From a checkpoint of a small mixture-of-experts model trained on Wikipedia: 103M parameters, 504M tokens.
Below are experts of layer 5 (counted from 0) of a mixture-of-experts language model. Rows are named router (the router's row for the expert) and show model dimensions 0-255. Each number is 128 + 32 x the weight over its row's rms, rounded and kept within 0 to 255. Numbers have three digits each.
After each expert's rows: a language model's description of what the expert responds to. This comes from a sample of Wikipedia text that the model never trained on.

# expert 22
router:121154118126142105110148117080126078148164145158129090144148172162165125064128107111106070184100084125118103150116111129131156113097139139073136092156063104182138069165055151154142179139136136146118159080086142108142130067155101158178108194135122132096104169149157165127224118148126094120204138149135118115092181145171091152157109153115132175124084136072171121142132104120156159189189168203131166160070098136082073148078113071120085150167115113152141107116075081091150105151168128174122133120166133088150128103118114125113156173093168123082119123139170205128090142129123170161136153113113146173086123058150155117102096140097093099061167116114143141113149168154113185153151170139118078172118211148135141135114117122152092149152063110108104149132135145142120146114068147
It responds to: Word-initial fragments. First pieces of common words split mid-word, usually after the, his or a possessive, such as burg-eoning, ve-to, op-portunity, ba-ttle.

# expert 41
router:092156164111080108141140093145083100169114081160125111184134121137197098080083124121081072089122127123127106177092090145149167178087117054067133121136066120168157119109094138085135135171094122134133126134136133107122125092137089139092148161117125076136134167167147122191186179144197117177136105170146134124146155134181109098151135093122116110144073130043127095143110113115157113154111116155128142139107133133089050109084169075096161112166089107074159128183057117090140145178170119155132083117117089105146166143119142130103183137147137164091065092066190211147107114143127122183100117092082129098156153064134128143071112103107091088091117138108153143154150144143180176144119129148181070103156157159157135111117107169083103143111119105146160097129111143176147152079084175
It responds to: Fragments after in/f. Word pieces following in, f or sp, such as inf-lu-ence, in-act-ive, sp-re-ad, f-at-al.

# expert 31
router:117168162103090143144091186135087132151136109126137115133191135151202106040108099135149063096125112136120142122135123132132170180085160097065118083178130149138143084140099083104158167166100138167138083140100129117137107117121077123132105152100137143080082112149176143172156170159118099125131078149083137115120109182129103136157178157084142105133092178042119103093136091107195086146135171152109136131102139191144138122096061089140113182168091100155103088152091120089178099112112134114142131143125164092114146138149148095158158142160093132163097106094204128144142132165081137200129158112090130156141184156141139128111115125129105123144134122118193065165159087144147158140110156151177068134132218179126165133107177145133127131101066127100078103159132136167082208161060155
It responds to: Letter c pieces. Mid-word or initial c-syllables such as c, cc, ec, ac, ca, and prefixes dis and un, as in Succeeded, Discography, recyclable.

# expert 0
router:158154156118087118111094115125150138147196083133144126173132126118222166083086134131128157121072115147072130120132101134163113152118113102128108105144158129189147158166067171141098155163158114190126108100069157153061103091134102169137112111166134077121058128160120104185190217129130104191169090187104128137139131162210169146124165134067094133182105138094161114142155095119156098145157142132140114126082142168151132161113047070103118131147154160143136089111070100085125079182125095120108070120081109114096139126151113124139160172120127141099124120080149145119134111155118171143137211111066114120135128140164158155084088129133109128087138136155162171146141181149147159135107147141124080126186221162122086084134164160111131099140111123174127110108094147186089174123121106
It responds to: Slavic/Turkic name fragments. Word pieces inside transliterated Slavic, Turkish and Central Asian names, especially k, z, j and diacritic letters, e.g. Zelensky, Białystok, Kokkinakis.

# expert 20
router:116131127079063102104114175131123161139122150105146154106187131119182103053079134119135149113111116108086135103134094136146156127114127143065138112110135123172106072150073161138106191138144179169148097144148135110135084131093119158155156142126105133083084162186121114210140148144123105135147094144075113115140103212195120141134117140131082164162058134050096140093093126158161130146121167165118180172101143143143149142063140062062096129176142153113113132113068119137162168148147173160116104137070152092122159136141123124106124159124147139155152112100159167113120098152169117149076137151095139135092134160120167124047079154080145162119158158136150159103136194163133184113129132138168049112149193106155094118090151159122123185179056120151110127110130146178152227091121161
It responds to: Syllable "ar" and word starts. Piece ar inside words (arrival, quarter, solar) and word-initial syllables like Mar, Car, Ju, se, plus accented vowels á, í, ó.

# expert 45
router:102153131125090122106138156126087142188077144081098123157162150096176086053104147078095123108130110154116107119124120113129132119072185178078134098132130114203138112087072095102174143134130133145155097115113161119154167129139066124165122115105184129103127125209175080209177208155143131109142094162101147148109153164153140119129090132112067160163140153108143137107126094125155111128117155176089151173124116163117128108121062034082109091171111116099116101132117063126149118092144088119083079127113123123072197112126167147152130125148129134103119064099181186115131133133153148127124119100138115171118166133118132083058090134092086134144101149160125115126128121092120148167109157158157077114130229144164142062113160163150147153132087127141099112123066124194124215112084131
It responds to: Syllables ending in a. Consonant-plus-a syllables inside words, above all ra and ta, such as airc(ra)ft, Op(ra)h, enter(ta)ined, Piz(za), Avo(ga)dro.

# expert 61
router:155115117131162151119129164121150170171120106151107166110134117166216109064076134085144133126172110105107108111133171119160202169136105091125108118142116141218139080147122166110108170148090148157158088072116125098089123077130097173112143157147118118101089172189155109180224192157183093155132090180102128144102096124188153138127148130101110150155063099073120123083063082159177114137126150126093130128117151138099096127050072098083112152170134175075154100130099059136166172129114186164098136152103116124118178102120167135119128181146099129136173135145198150148095134128169131158112157100136143155087093111189169142092063136076118127156148125166140104150178164135173175132144138104167124128144143161151109151128134179102127140133081152169117119179096168142129168111100146
It responds to: The er ending. Word pieces ending in -er, such as er, ter, ber, ster, ger, inside or at the end of words: Luther, Northern, theater, trickster.

# expert 36
router:053121168091115119110095104128093153132108117154117131131165182158176083055053142109120083136096060163122136177154114158152169146095144162111161095129116157173091147093122138079174171175095095128152095131050156140095110137126073168152095110099091129132112200135146109162179213157118167120132091148114089116102148148176150098154097114124117112089141179078130096101099086106134150182152165176143106167085170119155142147081101061066155120162135169107152128129097060118200137165088111135127125153062115104093119124161169101110126184181126135103112065110202178099122106167120134141110165118131108144135121123153126090081110119080071124166150152130114102127131110108112166167093144101186147124130160142185163086121160158134140146082112101161113103140079102152118173128078107
It responds to: Syllables ending in o. Word pieces ending in o, such as ro, mo, lo, ho, Ro, Lo, often word-initial or mid-word, e.g. supermodel, Lords, motors.

# expert 12
router:141152126101163157140130109120159146160104138143107158154158132117188104069081168104116087137149117113116165134110124096102162113089118092081090070205126083183175089120109150114138150137152149150135070122150106159155097116137091142152131112144123101121135117127149123171114167144165090124107125144118121099091126185175156123143130146075070122123164160031155138111095070106115086151136132146093140135085175153129092120113035065063112126198136110125127114154106075131160091181154103112125078186112124101092136108116185104127153130180155086117110076107165176117159130142094119166103158136070116161136119106152203139115084149123095140098148085167187120163135159087115166133108154117184074087148231160110096094157109124142114156133088159153123112097034126191102125082083129
It responds to: Mid-word p/m pieces. Mid-word fragments containing p or m, like m, p, am, im, om, inside words such as pictograms, interceptor, emancipation, Tom.

# expert 55
router:096129182126080097132103160113169094134063149075090175108125157174131110058126149150144154108124141144116143121169118157181105126134149110061116094091132124161128093073092156114122168185092131150152116145065145141118166129138039139117188105120119161083061098142178121210221162164198095131156111183122102162122134158133119145128099119123098134129109154122111145125142140132112131159138143115135103125092215157176164159063117056052145141130155104128158075094124067166177156166168120176125109156079141144093159095143140114115094152109137148129152093109169204117141055115149171198157143119101135127107148109189149123106151154115096116123097111136158158144139204115108152140107122137119120100159117139163115114149139184160123135174123114118061134152107099193089154131084152
It responds to: Commas. Commas, especially between a city and its state or country (Austin, TX; Montgomery, Alabama) and within dates or lists.

# expert 56
router:094111145110127134129142142135113135126145125116126129132203112176204109066118130120163117105132098172059116125137129136146136181057148102111112098126108064169164106140050146100172146143166119174172135085137146150153106129139082133147126132119135125086099147166129110170146181151120104162139109167091106168106131181178149188152121098108108170116132188079135126098146130160152099124123171191115099117088137143120136144095022034096105161168151149139131132159063096085153166147125119097121116162113122121075122144169144133077156169168134142126106083106189162119135101123154116134087128111117106171114169098098177122055112146099100101100104091130142116167167112127083175114140138096152088082202197180152081081165109124098072164143118168128116137085061135134110204127094167
It responds to: Single vowel pieces. Lone vowel pieces u, a, i inside words and foreign names, e.g. Vancouver, sympathetic, Papandreou, Trakai, plus ș and ț.

# expert 58
router:145192153078127145119161119101144062148141087127119142138127109151155182071106121094142109122116066151128166150088114155170147114028139057102132128120090103134152119174074169160102164141127119116126113109161100095134158061120118093133119147129137097136130088193178124113187114178144157136200073132127100130132108117160151119121191106137072118135087136051172169095154051106177165135133153129123116170047093173130113115080106125076086134119162109094128142138108079098180066135148068123108151155125139094053172153135128176138159172148129140078110131111201179129142127162150130168112122115131105161138103109091141059108109131087097158061082170135186077135137109139145156086124134162167054101154170121118090151136113162122161140127111080095115112138104159165143158152127132
It responds to: Clause connectors and subjects. Relative pronouns, conjunctions and clause-starting subjects or auxiliaries, such as which, who, that after commas, when, however, he, had.

# expert 3
router:111134122079124136101073203146115112132092151146105141193154129115172111068098131130167102091117104151142116124114059101156154127064102097071143067148141192133130106153107116111125191160129120150164098116143122069135148088128123095139105156150156134143101138162139120138187112093131119166180136154118104124093159176186095150111078140136111132113050161110143104137061085125195143140121141178171163204067132170090136126083119113112160169130155098143095123115071091149134084133158098175174105117061114130140113082130131132094133189107138160101068109080141152090116100158129115200104178136092086187165149090108120152109114137094149133086160111137121138109131167171092182097121132124118051163119200131167106111147130169172117085130095061160116168087093154175126141089070108
It responds to: Verb stems, lowercase. Lowercase verb stems and word starts after to, was, he or also, often taking an ending, such as took, found, over(hears), vi(a), f(ighting).

# expert 63
router:089176161100089087158143158108083117187115087132115094155147094136183123054137138140087123093078107115136112136105171140150173119089146089071148115151114085182138093138067111157111168166102132139116109101123099101105101109099069160137127124123140104132134138136150154186180138146115132143189132132084107151093168183156134161132087103119104149164084165079156129086116098109171169157090147165113177189026130113119134095119088045123110136167107149142168181135090093107171112125177117192089058121093136158092190141139105110147159144093122155079129144127136196072131139119146130165152169091108119138086149104096159107072067133124067148126157153183098138122149080138137113153121097156199071164130192145137172105152116144119111127142084111151149098133119140183072151110085095
It responds to: Word-initial consonant clusters. Opening letters of a word like st, tr, ch, sh or y, often after a capital S, such as st(rips), ch(ild), S(y)ria.

# expert 60
router:155116100070159117123154155095157109143125117126124099110219162208177163070147089108176115144105088140072147097104122096109135110094092136100130122153111128164125108138128196100136168128168164153091144127097183086128116118103140092193130151150112076085111147149133119113149166095147133165161095155138115150148120157156154132094070131133123204120109121052161145088146127134126141193157158137112165154092136151135140110118079045114083148153181159093132118150138119134146113146100127122127114107067112128102155072140159173090155165171104129129097105090167231048123141112108143203099200106099140129137153111125118109091151144105076147131170159164130097083160151144145185124100085133178093140109157177129150110127205198101115137112074124107112085113070123173126147093064116
It responds to: Space before nouns. Standalone space tokens after determiners, possessives or verbs, just before a following noun or adverb, e.g. "his former adviser".

# expert 23
router:097169165117044119154108184083146115168106124110121142133086121128225124051132131135102107099113120159092108126134147166181136133094130117067152099184095109188139138111094142140125166159151158182164108082142125115095119096113116140173100123103120092143107132168134113169206134169124117145127103139127104109125132157183137161145100117105085144109117119026169112144146107198185091112102167136114129157103129165140098133054106058062095190126116111117162103098139073126157152134158160166144080145081174145098149138146117119117113137145090146084158117086149138134098111137145151165092176120114144131135171068096145112060118125101150131167116134127163159104132140122177187128101163154139077115193237173152138126124107147125120134120088172172102094116071130223105146125141152
It responds to: Decimal points, numbers. Periods in decimal numbers, initials and abbreviations in tables and lists, plus currency and degree symbols, such as 0.88, T.T., m., $.